Weights of a small mixture-of-experts language model, trained from scratch on English Wikipedia: 55.1M parameters, 807M tokens.
Below are experts of layer 7 (counted from 0) of a mixture-of-experts language model. Rows are named router (the router's row for the expert), gate (a neuron's input weights, with its number), up (a neuron's input weights, with its number), down (a neuron's output weights, with its number) and show model dimensions 0-223. Each number is 50 + 10 x the weight over its row's rms, rounded and kept within 0 to 99.
Before each expert's rows: a language model's description of what the expert responds to. This comes from a sample of Wikipedia text that the model never trained on.

# expert 20
Description: Descriptive word endings. Word pieces and nouns describing materials, shapes and species, e.g. timber, gable, pink, greyish, gymnastics, plus van der.
router:55 39 59 62 52 47 57 54 39 28 61 58 39 39 50 64 40 66 54 63 43 55 68 40 55 50 80 36 44 56 43 73 59 49 51 37 54 50 47 46 46 53 56 57 46 51 59 66 57 34 50 62 67 50 63 47 57 33 49 42 74 40 55 55 31 62 59 56 52 46 46 58 51 54 33 69 65 34 48 68 52 48 55 60 38 36 58 54 54 35 42 49 43 43 33 70 49 62 50 55 41 46 39 50 58 44 46 51 65 43 34 52 45 53 44 58 54 39 45 53 60 42 64 46 53 36 32 44 48 43 43 49 65 67 54 66 53 34 43 46 57 44 60 60 65 68 50 43 58 39 51 51 33 34 57 56 43 60 54 58 57 56 39 55 45 31 36 48 61 53 56 71 76 45 42 41 60 45 48 39 50 49 62 49 39 53 42 47 31 49 68 35 63 44 39 56 53 59 42 52 50 53 46 46 39 43 43 48 38 51 59 37 47 52 50 63 51 41 55 28 42 46 43 51
gate0:27 58 56 41 44 61 55 50 68 49 67 65 58 63 40 59 42 56 47 37 55 48 24 53 45 52 47 39 51 24 55 40 58 62 38 47 28 49 33 44 42 54 41 51 38 51 43 54 32 57 35 44 65 54 69 49 39 46 61 58 59 47 52 51 48 58 50 30 52 41 50 46 45 62 45 45 31 49 34 57 57 43 69 62 55 43 65 48 43 27 46 52 64 55 50 37 60 58 39 54 48 41 53 62 33 52 43 45 51 38 56 36 51 58 30 56 41 47 48 49 60 50 64 49 53 45 44 59 40 32 49 43 26 33 58 47 49 52 71 41 57 62 39 48 56 57 45 52 49 50 53 46 58 31 63 40 66 54 32 61 34 37 60 50 47 43 47 50 60 42 45 54 55 49 44 63 51 63 53 48 61 47 63 47 68 59 51 55 61 76 38 40 47 55 46 51 49 54 32 54 63 54 47 33 42 42 61 56 51 69 45 54 51 36 35 47 49 45 63 57 64 44 49 47
up0:39 53 42 52 44 42 40 45 67 32 36 38 58 55 50 62 38 51 48 52 53 51 56 31 43 55 41 43 57 38 59 52 63 58 52 47 41 53 65 41 43 35 39 49 48 52 35 40 51 64 43 58 45 55 44 48 49 44 33 35 57 50 56 39 50 62 55 41 61 65 61 39 50 49 53 43 55 47 52 53 58 55 47 66 53 50 52 48 50 37 55 62 55 52 41 47 56 60 44 49 67 40 50 58 49 45 41 55 68 55 50 54 50 55 57 31 44 32 34 40 61 54 39 68 50 46 59 48 42 71 50 66 38 63 54 27 57 45 56 51 60 58 46 58 41 67 49 50 40 64 59 54 58 41 45 62 60 37 50 43 68 53 43 43 59 57 69 54 69 32 32 58 68 49 67 41 57 50 38 62 40 45 26 57 34 50 22 34 50 46 35 51 64 64 58 52 48 51 62 51 55 36 32 58 51 27 56 40 79 43 31 51 38 50 49 47 56 46 45 61 54 51 40 43
down0:43 68 55 46 55 40 34 50 53 56 45 61 67 49 50 56 61 33 43 59 32 48 47 52 38 37 48 43 39 36 53 63 57 54 38 49 53 47 43 66 60 50 51 38 66 30 48 55 43 40 50 67 66 59 52 26 55 71 44 58 38 62 32 43 48 63 49 63 53 69 44 24 45 51 52 44 66 62 61 40 58 50 45 65 30 43 67 44 52 49 62 52 49 56 49 58 59 48 58 61 40 37 42 25 57 35 49 59 39 46 45 31 51 60 45 53 54 51 50 45 63 41 54 57 65 42 64 24 52 43 43 39 41 55 54 40 50 40 47 65 47 56 48 37 40 41 46 33 40 40 47 51 60 60 46 61 47 51 53 34 50 47 54 56 37 51 58 61 49 67 44 37 46 57 55 59 37 50 59 56 31 42 48 37 43 71 51 58 45 44 37 50 51 48 35 61 70 46 59 44 44 52 22 44 46 59 53 47 40 48 50 53 72 37 44 42 47 51 50 57 50 53 56 67

# expert 25
Description: Adverbs and verb pieces. Common words and word pieces after was, is, be, not, such as well, so, way, able, seem, and stems like me-ek, ous-ted.
router:56 59 42 64 63 47 49 42 59 46 54 64 53 56 31 52 53 66 53 68 38 52 44 64 65 61 43 70 60 33 60 54 23 61 50 45 46 46 39 39 46 37 63 47 63 44 35 46 60 51 45 51 46 44 65 63 38 58 50 42 56 36 48 47 58 57 49 52 49 52 53 53 39 45 53 52 32 47 53 56 59 38 56 35 55 57 60 72 62 52 69 38 47 46 54 37 41 53 29 44 49 23 49 59 44 37 54 46 68 63 37 43 62 42 60 36 62 55 43 61 50 44 32 49 34 30 51 65 45 52 48 36 45 50 52 64 56 51 60 45 34 50 43 41 42 38 55 49 29 41 63 40 55 52 57 70 50 65 35 34 37 53 37 51 48 41 41 52 44 53 41 49 43 42 45 45 47 61 63 61 41 37 41 41 54 46 44 38 49 53 32 54 69 45 49 56 47 51 60 73 59 48 54 47 44 44 34 51 44 49 77 55 40 55 54 51 69 50 55 58 50 61 52 61
gate1:57 57 50 64 40 51 54 35 52 34 54 44 69 52 55 61 52 36 53 48 75 45 42 52 56 66 52 58 47 39 47 43 37 48 36 49 54 70 55 51 44 38 39 55 62 64 45 37 28 46 67 41 48 58 45 44 31 41 47 51 35 60 44 33 50 60 47 38 67 44 41 58 50 67 40 26 54 57 43 71 65 41 50 40 36 61 64 45 54 55 51 46 42 61 61 68 62 68 43 58 51 44 53 50 49 56 43 48 75 66 33 67 51 48 37 65 65 60 51 65 49 35 30 59 41 48 53 66 63 50 55 55 50 38 71 37 48 60 46 70 49 48 44 46 34 31 40 52 43 54 46 49 48 44 60 42 52 50 50 57 59 45 47 38 45 54 41 58 56 34 63 62 42 55 49 46 54 48 40 33 55 40 54 65 54 71 48 60 50 40 48 55 66 37 52 47 46 56 48 54 41 62 58 48 44 45 65 43 51 46 47 59 65 50 60 50 51 40 66 52 64 47 36 41
up1:41 51 44 62 52 50 50 46 43 45 50 58 73 53 30 50 62 51 56 54 48 66 25 65 64 37 68 33 48 46 56 58 52 51 49 55 50 38 57 49 49 57 72 46 63 42 29 44 40 41 68 40 51 32 41 47 48 50 41 43 57 55 46 67 54 52 64 52 55 44 53 63 58 46 50 50 52 51 46 52 44 38 38 66 40 47 60 55 42 50 50 42 49 59 53 64 45 38 46 56 29 60 41 55 53 49 41 64 32 47 38 43 58 25 24 52 45 46 49 52 31 52 52 71 44 42 39 60 56 55 56 41 45 44 42 54 32 40 47 48 64 41 41 49 45 55 50 59 62 43 46 43 66 40 50 43 44 59 64 53 38 60 62 36 42 29 54 49 33 54 48 54 35 60 41 44 46 55 37 57 41 37 61 40 40 54 56 62 51 48 58 46 49 27 31 27 55 47 64 46 68 26 57 54 64 61 63 52 66 48 38 64 56 60 46 44 47 55 58 69 51 40 44 51
down1:72 41 37 47 48 65 63 44 44 72 59 55 48 52 67 33 48 48 53 63 39 41 56 51 41 65 49 51 45 51 55 46 61 54 43 32 37 62 46 55 54 53 37 51 44 49 39 39 37 53 57 42 37 48 42 49 55 42 46 43 45 44 39 41 55 55 61 52 38 47 44 60 58 60 34 57 43 60 68 51 50 40 49 46 50 47 50 59 62 56 72 38 38 67 58 55 32 58 42 45 55 49 48 48 75 58 62 70 45 38 43 56 36 53 62 47 58 38 49 44 50 48 39 50 45 57 51 46 52 44 48 35 48 51 50 46 54 49 51 57 37 50 44 47 47 51 34 43 50 54 44 39 77 60 52 62 72 41 38 47 40 54 48 32 59 56 44 22 80 47 48 66 45 46 49 51 40 62 28 59 65 33 42 47 68 39 47 47 46 53 57 63 56 67 41 34 46 49 48 55 53 48 50 71 63 37 60 59 32 56 70 46 56 29 49 47 66 55 58 34 45 46 43 60

# expert 31
Description: Determiners before nouns. Articles and possessives after prepositions, such as the, his, their, its, before first, same, own, plus CJK and Arabic byte pieces.
router:43 51 55 42 39 61 37 50 39 54 44 33 37 45 55 41 62 44 46 51 34 60 39 29 47 47 62 37 40 63 65 65 34 52 53 38 53 43 53 62 51 53 50 62 76 39 43 55 48 52 44 54 54 34 59 43 61 44 55 68 29 52 64 36 50 55 51 49 65 57 46 30 41 57 40 45 41 50 59 55 51 42 47 56 45 37 47 46 50 51 55 55 42 47 43 48 71 57 48 39 41 45 65 46 59 68 64 55 41 56 46 37 40 35 59 60 55 62 65 59 44 47 47 56 41 50 41 42 38 43 41 71 39 50 42 46 58 29 27 56 48 67 71 51 53 44 41 41 52 43 43 40 47 44 41 37 40 55 57 54 40 53 46 33 41 46 64 48 64 56 55 45 56 46 41 63 48 54 50 56 43 48 21 59 64 52 61 53 63 47 44 54 68 44 68 49 47 40 43 47 38 63 65 53 52 74 44 57 47 59 44 40 50 78 59 53 32 57 62 50 51 69 57 57
gate0:44 52 36 50 42 57 42 56 60 58 29 36 62 30 61 43 61 46 47 48 64 41 55 51 51 38 48 54 56 37 50 47 50 54 50 47 44 44 44 49 41 53 35 70 47 53 32 32 44 57 51 49 50 54 40 54 46 40 44 59 55 50 58 43 23 38 53 46 56 64 54 53 54 46 64 59 39 49 42 34 45 54 49 50 58 56 56 33 52 43 60 47 46 63 59 53 66 45 63 42 33 48 72 62 53 49 74 50 33 41 66 33 61 47 61 48 49 42 59 48 47 69 60 58 33 40 35 54 59 59 52 37 68 62 61 56 55 45 34 47 59 48 43 56 44 47 58 42 61 53 69 47 38 70 44 57 48 47 69 47 48 46 53 54 64 28 52 29 42 49 57 43 50 69 51 60 46 46 56 66 41 60 33 34 44 45 45 71 51 30 54 53 49 33 47 55 55 37 33 52 47 59 36 53 72 53 47 57 73 55 61 59 39 32 51 59 63 54 48 49 57 46 39 54
up0:35 51 44 51 57 45 32 53 53 55 60 49 58 33 62 40 44 41 65 39 44 53 77 62 38 56 38 52 62 48 44 43 39 56 70 48 49 58 37 49 45 42 36 76 55 68 45 33 65 53 44 52 56 55 30 42 39 52 49 60 74 64 55 44 42 45 65 35 45 52 49 46 38 39 64 51 38 54 54 59 51 45 51 25 59 57 53 45 46 65 60 49 58 54 58 45 63 56 51 45 40 49 40 58 59 60 41 46 32 49 46 30 61 46 55 39 65 53 61 58 60 60 50 43 62 43 40 45 58 46 59 58 53 59 49 40 52 42 38 60 63 46 45 64 51 42 48 52 54 51 51 53 30 47 40 72 43 55 53 50 47 31 51 56 49 38 42 30 37 46 56 49 42 50 45 40 40 59 38 59 51 48 42 39 42 71 33 53 47 35 58 42 51 53 57 46 65 54 52 44 55 60 28 41 44 58 34 57 80 53 42 36 41 41 57 52 59 56 40 67 50 32 39 59
down0:53 43 38 43 34 40 46 78 47 54 66 60 51 23 55 52 38 47 60 78 51 37 58 57 46 60 56 47 75 54 52 49 34 39 50 58 44 59 54 49 56 45 38 49 60 63 45 48 57 66 58 56 57 49 35 40 44 37 35 52 55 50 40 45 51 45 73 58 54 45 63 61 45 41 46 67 52 57 41 55 44 34 45 60 49 50 30 49 55 59 52 47 37 42 22 52 59 39 54 56 37 54 30 59 55 55 46 37 43 53 56 54 43 55 43 44 61 62 55 37 61 64 48 50 52 49 58 64 73 47 56 62 46 52 41 39 73 47 48 41 47 56 32 64 55 46 59 49 47 62 49 52 37 48 56 49 47 61 72 51 51 30 55 54 37 42 43 35 29 41 43 53 57 47 47 35 48 44 50 54 52 39 47 53 32 46 37 54 63 41 56 28 65 49 55 59 73 48 37 40 45 36 48 67 50 65 57 49 57 42 46 40 51 39 52 48 60 31 43 55 51 45 52 44